Below are experts of layer 10 (counted from 0) of a mixture-of-experts language model. Rows are named router (the router's row for the expert) and show model dimensions 64-127. Each number is 500 + 50 x the weight over its row's rms, rounded and kept within 0 to 999. Numbers have three digits each.
After each expert's rows: a language model's description of what the expert responds to. This comes from a sample of Wikipedia text that the model never trained on.

# expert 7
router:526578470468522403536504472539472549566523528447443473469467474484463527446385428619511485528545589537592397526548427440427449565506584475551559470520457592484503515455521560590484569443567552
It responds to: First letters or pieces of a noun after an adjective or article, often occupations in biography lists, such as m(entors), a(stronomer), phil, journal.

# expert 49
router:494452439499438533604576487502492536555522586436487536413432566467451561462416435519535447554518537527556416556523394395485442563469512502516514472516560512476410527396512549560476511538529562
It responds to: Opening pieces of concrete nouns, often buildings or objects after an adjective, such as drawing ro(om), corn(ice), min(ivan), stat, veh(icle).

# expert 61
router:516526480493503409551535557502469511547590520470568467479516506451459518407407491543502455580496552524559425520580458452434375611433508436534542455516528499405436568475492555539443500433584537
It responds to: Stems of scholarly professions and nationality adjectives in biography lists, such as histor(ian), gen(re), academ, journal, Sen(ator), Kore(an).

# expert 1
router:540558428565483451541513437572515515548519531473492461473473551411435542384480506528537496567541575536548415578507502494418412490436511434572486488545545559492480540400515564554464518492490549
It responds to: Line breaks, pipes, dashes and words in football/sports season articles and squad tables, such as Mid(fielder), loan, Apps, Premier, finals.

# expert 18
router:563541476508421487508554492530478546489512529438546368506511544479465523474429496518519434502544548571497422588537499487521470619505504419538493526616590555448521527485515512516486626481572492
It responds to: Line breaks, section markers, table pipes and field labels in infoboxes and tables, such as ==, Title, Genre, Occupation.

# expert 11
router:494515464494439464588594501524487542579457563459518416420472518439458536447506493557582477514489526508530505518612486500511437542501487415506508470518534565498459564475576627512443493473544528
It responds to: Mid-word pieces of non-English names and words, often accented letters, as in Ibáñez del Campo, Alcaraz, Fábio, deutschen.

# expert 51
router:489525529480517454562545558547488484517465575459534447476447527449516500504419461542523452503442519497492480569537476475447445585455577506567554494546539556510473555464527547504489515501520462
It responds to: Function words inside quotations, dialogue and informal or poetic prose, such as that, you, how, if, a, and.

# expert 19
router:484517473429438460614584536561494564559533500402511460467426514475417547474436451526499455602527598479475431594567445460487447534470548456582515470537479482423366476429500554534461537482603545
It responds to: Opening pieces of words beginning with r-clusters like tr, pr, br, gr, cr, often in military or conflict text, such as tr(agedy), Tr(aining).

# expert 9
router:562532471412480446520507519498513530496558566485580494424509586456515503524456502542557469607465479565537521534624480483520533483544552450547609468506605555447477554513563542548406547502562512
It responds to: Prepositions introducing places in geographic and stub articles, such as in Hong Kong, near, across, throughout, endemic to Australia.

# expert 29
router:529549421450396513517565546499470549497539542527570438504443620406466540490480447498541443565496491487612479526573422442495467571506556412476580407558502512464483538506552547525463489440560591
It responds to: National, ethnic and military words in war and politics contexts, such as Syrian Civil War, Arab, Serb, Soviet, Turk, Roman.

# expert 8
router:540547480521477445502549582517546507547481574449503398421442534486449525482428470540498436556473523504495440559519478479460470541435534458562530491599567556499453552491517540504535526507551527
It responds to: Verb stems and word pieces after to, would, not or I, often in quoted speech and song titles, such as get, give, make.

# expert 6
router:538490495440524404577556492518506547516525561436524417439544551407471544485453450593519495527496534538500490569539442465426482561471564483574569422509539545481489506457476554534425532408544485
It responds to: Conjunctions and list commas joining parallel words, often adjectives in "both X and Y" pairs, such as and, or, but, although.

# expert 52
router:537521496486527445550504557514460523601468538460442447484446491462473559459430495545587482498478525499535463546526442486457522528499537502582546454486556553463479502433536511494467536512455537
It responds to: Subject pronouns and the verb after a subject in narrative prose: he, she, they, "Mitchell was arrested", subsequently, eventually.

# expert 2
router:560535396475485443523573556508504560575543484451487451488483565493453523456505462506592499541442484540440477564491475473444492596473514418550578457552536555387437489403470519478464532476506558
It responds to: Pipes and dashes opening a new table row or list line in census, election, phonology and economy tables, plus semicolons between titles.

# expert 4
router:568560467476476434585501498486451492566584587488563430445458507473478542467501447509534442507521524488470506587528510511498425533441552547598598477566526521496477560435483514535504500500528549
It responds to: Opening quote marks and words just before a quoted name or title, like named him among ", honored with the ", renamed.

# expert 47
router:538524508448537488609526538543488461592575590420472496477479523429501549426440463526568466573477506555502472519592462469475469451461509513589535423512535551500513516519510529566443500450462552
It responds to: Prepositions and linking words after a verb or noun in narrative biographies and sports reports, such as injury to, dispute with, points for, against.

# expert 31
router:578506379469454461581520504538483507570454566508476460460463566494494540466405428510583464534499561485503444569487462479474542488514557477617616465519532531464443496424552541572510518493548551
It responds to: Single opening letters or pieces of common words, mostly p, also b, c, m, after articles, such as p(etition), p(oor), p(ollution), newsp(aper).

# expert 53
router:519492431458474425557523488589538537544466550459522481460471524436444566491446493539607443496458512555547462558588379496483489537439475420527524486501567522407486485468532592522455532475467551
It responds to: Short cell entries in sports and results tables: scores, position codes like MF, FW, DF, country codes like ITA, closing quotes and parentheses.

# expert 37
router:527563478461450501479605543506491574520450580525502473387511600476448554463466470510478503503541578545513478572558462449538450579432544466530616500506532514488453581436524588498457590474537554
It responds to: Digits of years and numbers, especially the 2 and 0 of 20xx years after in or in tables, such as 2005, 2018, 1301.

# expert 32
router:539541474527506469502590584591469528587510540436511514423456547486452571440472460487489478526465585557491452581621417462466494507519518484575553515508560530359542576448521612513476457545533540
It responds to: Spaces, digits, decimal points and units inside numbers, such as vote percentages, coordinates with degree and minute marks, areas in sq km.

# expert 0
router:457497481411485488571515439608536574550487537507479482448476508495443549418439496543550433568517533527522460518563422431537479459442558454538511507526492500459475542409589509534484486450585583
It responds to: First letters or syllables of South Asian, Arabic and Muslim personal and place names, such as Uddin, Mah, Bh, Dhakka.

# expert 43
router:521497502485424453545604580491463594544514529411506452395494607457408547421453489537549401558491574529497486511552424475489449535478500507525474457585550540443514544459464522524458573425578521
It responds to: Middle pieces of long Latinate words after prefixes like ex, con, in, such as exc-ell-ent, in-clus-ion, cond-ition, reg-ist-ration.

# expert 34
router:499521472443498418523576524509483500532545488482532484490524479475474543399438473609556530559533599520480446528581462488473462504488557467544545506486521548456473541438539548616432522435506529
It responds to: Commas and verbs right after a person's name in biographies, introducing a role or relative clause: "Geoffrey, Archbishop", "Susini, who", died, married.

# expert 57
router:556594437502538498523577529526470564561538535490526472396461561370467513469479496512548457506466501519476477500631398487474520563457517452569543497557523508452502499423602593492515549463527507
It responds to: Digits, decimal points, percent signs and bars inside election, census and statistics tables, e.g. 59.78%, 72.51%, 7:05 pm.

# expert 55
router:573493370498445403538596515473520538582543569495558385463416551496501605470501435569489432566548499507493446574549454487496511532504527475485593512496500560481455588427498552496453542476514523
It responds to: Titles and numbers of acts, orders and councils, plus pipes and numbers in election result tables, such as Act, Order, Amendment, Council.

# expert 26
router:559542414480455464493537529508469494565520616450520458410464562456492525510428511570578426513488501530458491530526432463511440469545577480508513438544520495463458555509522580521407490404560603
It responds to: Past-tense verbs and -ed/-ing endings in historical narrative, right after a subject, such as moved, began, served, worked, continued.

# expert 12
router:528543435522472470561608503507517507508491524454510460467490587415436493479500475527600454532505499598573529559624481414526489536542452458491594458543528533448507509445500593559443542456561584
It responds to: Middle and end pieces of country, city and club names, often Spanish, Slavic or European, such as Argent, Cincinnati, Croatia, Académie.

# expert 39
router:577516491459498450529513567502520509596509495412519460446499570426460603519477502536532402527474519493515485567613489488439475537402547411593563432491534485478492540466512548556433594489490560
It responds to: Table cell bars, separator rows and == heading markers, plus line breaks ending list items or table rows in results and discographies.

# expert 35
router:559534441459473477562568509532529538550559508509493471455477627461485551459430446551530502562520575565500470502587405458460468529431518424603595457536588504487510581511538548540496487455522498
It responds to: Single digits and separators inside numbers in tables and data, such as years 2002, vote counts 16,740, postal codes, catalogue numbers.

# expert 56
router:562537421477467478541529516540453507582468607481528447413494566359442583417476454489572486524464525560529443574539480482501505497408499458524519456564499493435493483482557520512501541454495618
It responds to: Sports words and their word pieces in game and season reports, such as League, Championship, field goal, triple-double, on-base.

# expert 40
router:535515414481446437530558472494476551542628553515534484398512591476457536494492498584566406566473541524498455500567479471482432519495503420529505458524535513454453512474500583538444502409508555
It responds to: Endings of office, job and kinship nouns, often before "of": Minister, Chancell(or), Secretary, professor, father, daughter, (Chair)man.

# expert 59
router:522539397415418432504556588545511479540483542401598414457529529482475545468475487496479455503474500631510502567504482512487565556464488420495586450587622625400482526415448546471508511489541559
It responds to: Country and chart names in discography and chart-peak passages, such as United States, US, Billboard, Albums, Singles, plus list numbering in track tables.

# expert 62
router:616468491525497433537579491594459530602474543459448428479496527359450611442500414494574445530441568552485453572557498424474486518386473450577495481497486508431502501475500519432491506457480546
It responds to: Numbers, pipes and stat labels in sports standings and player statistics, such as tackles, yards, goals, Apps, wins, losses.

# expert 22
router:510527477423516430544563478537485554559507556493574480471466521471398532474436494516530432555461526589542421555567473506466411556411532444511509434567513509480505519434469533538441542408520500
It responds to: Name pieces, separators and country codes before personal names in sports tables and lists: Sir, Steve, ENG, ITA, "| Pierre", "Ke(ith)".

# expert 38
router:485496480478521429505511545546571510586468544517516421460449535490393604431473446499578435569466551621582412605530528492455405495487526455539552506509502583412476541445474506539429494445454540
It responds to: Dashes, slashes, pipes and line breaks in player infoboxes and career tables listing clubs, years, appearances and goals, such as loan, Height, FC.

# expert 60
router:469513457456494463545519468574511572546477559468499434450515479470450533412426482514538456545455472537557484537541419372504502531426519470532557503536540456392511565530549485585482499443469573
It responds to: Syllables of romanized Chinese, Korean and Indian names, often after a hyphen or initial, such as Chu-Kong, Si-yeon, Bhaskaran, Zh.

# expert 16
router:491535455508499486515609511501508505527521515515561506482458527449471551410469426551578437584508572474510401579556499482484458573520560460560497532550490611454482510456508495544456549451498505
It responds to: Kinship and birth words and infobox list dashes in biographies: daughter, wife, married, born, "- Spouse:", "- Occupation:", brother-in-law.

# expert 48
router:578510452448467475529460493555552553545508582474522457455525537457518561395385431509565498582441518562551495510525452464468485497482533474521567434495515527449505583479568555548479498436542574
It responds to: First letters or syllables of Western and European surnames and names after a first name, such as Henderson, Larsson, McC, Van Zant.

# expert 27
router:520483497478554469567532495603490505584520572470515440481459469413438478396438485527480422535526548597503405507549455493473404564427561406532546444521564538477485554497494556602475500414553531
It responds to: Opening pieces of given names after country codes, list dashes or table bars in sports results and rosters: Ev-a, Ry-an, Tre-vor.

# expert 63
router:565504438497389466567555509484464584525536511518562454512456561408473573409457445542568490621521544461523460525507443466458413567515552479540541505574509574453500578452524574552449503432581592
It responds to: Opening word pieces of words on religion, rule and scholarship after the or of: mon-astery, pre-late, syn-agogues, phil, schol.

# expert 21
router:514527515439483485560538507547490522506546542458525473464434515447451540460441467574575406554461523524494466519559462506467416548466535468505515457523554515450460572447533565535426511468518548
It responds to: Commas, periods, and, but, when, whom right after a person's name or clause in biographies and plot summaries, e.g. Vernon and.

# expert 17
router:596496434489393471565554482547484549530522531451458503445507540495443514451396416535581480585471499482529498583579404395498458542463499491518553465556504546463503496481503568548455547460504531
It responds to: Opening letters or consonant clusters of English words split into pieces, in nature and general prose, such as bl(adder), fl(owers), gl(aciation), sl(iced).

# expert 3
router:578558501396520503564493552543527548473598528452562500463481535480515512459427442570535418581451471511496476480565476474482483508485514480542574437549556467472433576499534540552402573449534543
It responds to: Periods, commas and quote-closing punctuation ending clauses in biographical narrative, plus clause openers like that, when, although, and stray section-heading markers.

# expert 45
router:510495470452478493598574450587488541529516559472597488457499487423446521419486543546529478568529479537480447539606482468461403513494507378495517487532479536474455573468525629555464492473576498
It responds to: Beginnings of European given names and particles in German, French, Spanish or Slavic names: Jean, von, Jo-achim, And-ronikos, Carl-os.

# expert 33
router:531551472450481442506599521526505504505507531447551465422503547416489545431422456504544441558489563517516481510549499472504482566472523446590618471503552561402518585473534531537465523427538510
It responds to: Digits, spaces, dashes and commas inside years, birth dates, ranges and ISBNs, e.g. 1889-91, November 26, 1958, 18–9–5.

# expert 30
router:588487437492466448524521491472466502543481583502525484373474589402447564458444536494531479619434513604547499590607504486532474466476520440514559453547564505468462552498501531559445517467551564
It responds to: Middle and start pieces of British and American place and constituency names, such as Dunbartonshire, Birmingham, West Bromwich, Minneapolis.

# expert 54
router:508528478454439438560526498525485552547577517498504424453453597406499517491440485547522452492433502499530464592551466483496420591476541481496541414550476485443463534446516540514455549448505526
It responds to: Final pieces of common nouns for concepts, culture and food, often before of or a comma, such as cuisine, pastry, culture, cycling.

# expert 20
router:558550454480433440531510500492398566577471577481523415449460517457466584476456467557542466544453447519498440531542425483543411560484521487563540434544469550474503543424498549525473527466569552
It responds to: Mid-word stems before suffixes like -ate, -ation or -al, such as separ, gradu, legit-im, approp-ri, leg-islative, tri-al.

# expert 41
router:539528471514419445536524530562467569575585531471586454456421567431472557463417440564543491557522567525516460553493457455499489497427541447496498469563534473468476513491531541511497569447532573
It responds to: Column and label words in sports and statistics tables and infoboxes, such as Round, Swing, Time, Season, Date, list, ±%.

# expert 14
router:495519460494465475556553517550573543496507520423523460506560552501457501484477510525536445554565532561532430505576422445501486532479562424595517434563532535423499508394513520560482498497461533
It responds to: Line breaks closing infobox fields and table rows, plus the pipes, minus signs and spaces of results, election and scheduling tables.

# expert 24
router:584545426460523415550574524488441522551554573454582467467454521508436597464457449506535498588473503555560507553600460444420481551444570449533614509536519560436517530478476512551476486439566546
It responds to: Connecting words inside names of publishers, universities, societies and awards, and in education lines, such as Wiley & Sons, Law & Order, Ph.D.

# expert 58
router:539555386529499482513577501514480546545510523461584487441503534551464555485454474527608460511435529579514499556543404476470482590512534450553589495532563546476470530464478484535480560508604516
It responds to: Digits, capital-letter codes and reference words in dates, coordinates and citations: ISBN, Press, Times, "National Register", 1877, UTC+3, "N".

# expert 42
router:543514468523477441587533492609471493565488567390540433480514548428442573379449462537477500560545549591470428534527454470478475528404470498605495462578537572441509490409525554539500557511516563
It responds to: Ordinals, placings and competition words in sports results, such as fifth, seventh, finished, quarterfinals, 2nd place, Losses.

# expert 36
router:539553482411527468514520511578440524586497530409546477480487485456460508475407478517524459481430516546575487522531428445459509514395533503564526485529533565453507561468552533541441516492515485
It responds to: Function words and verbs in descriptions of films, albums and songs, such as featuring, directed, "in the lead roles", "was the".

# expert 15
router:594473471511443469555518467505529531587430595441476469424488514479483540405434553530555469564446536509539497576583440459456529449450474400496519467485576508453452595459508548520462506481532532
It responds to: Surnames and their word pieces after a first name or initial, especially British ones: Jones, Williams, McC, Park-es, Mor-ricone.

# expert 28
router:443506410466504423530557492514504544495550479473555440494483518462510595464505499540577458542493546534563464569462505446504375532466530420523457515503483522462446512469601544577426550499492563
It responds to: Line breaks, dashes and pipes that begin infobox fields or table cells, plus labels like Preceded, Succeeded, Born, Title, Released.

# expert 25
router:630511483535413476565550462497500492515469605479524496432509562388432590459490498481525505612465528546518525573576476455524519543457486447598592397489525529447490488496539514490494501421557563
It responds to: First pieces of American place, university and school names in sports results and biographies, such as Los, New, Kansas, W(ake Forest), Stan(ford).

# expert 13
router:524492463512548442589524476582536574574472531494537441458473571456455484450447452523551483539518559535485458551630461505472510456430556397573549410496622490419515541453480569508458549443504566
It responds to: Digits, pipes and numeric symbols inside tables of statistics, election votes, census counts and squad appearances, such as 14+1, 752, ±, ½.

# expert 5
router:531498454427503403539535515487490489553520552505490389489424535422401581433510526537539504560492506555606439536570483507447403540501524401571515435500516584416501553445541547526486529477559605
It responds to: Words inside political party and league names, such as Democratic, Liberal, Labour, United, plus table separators in election results.

# expert 46
router:510479417517477433528598540528529601522521505468536419517490540512439525489420508535528433627505573513517408543551443453505465494510505463619507499536488521478413540414606577546451598517531572
It responds to: Infobox section starts, bullets and coordinates: Coordinates, Population, Website, "Ar(chitecture)", "G(overnment)", degree marks, the line break before "- Country".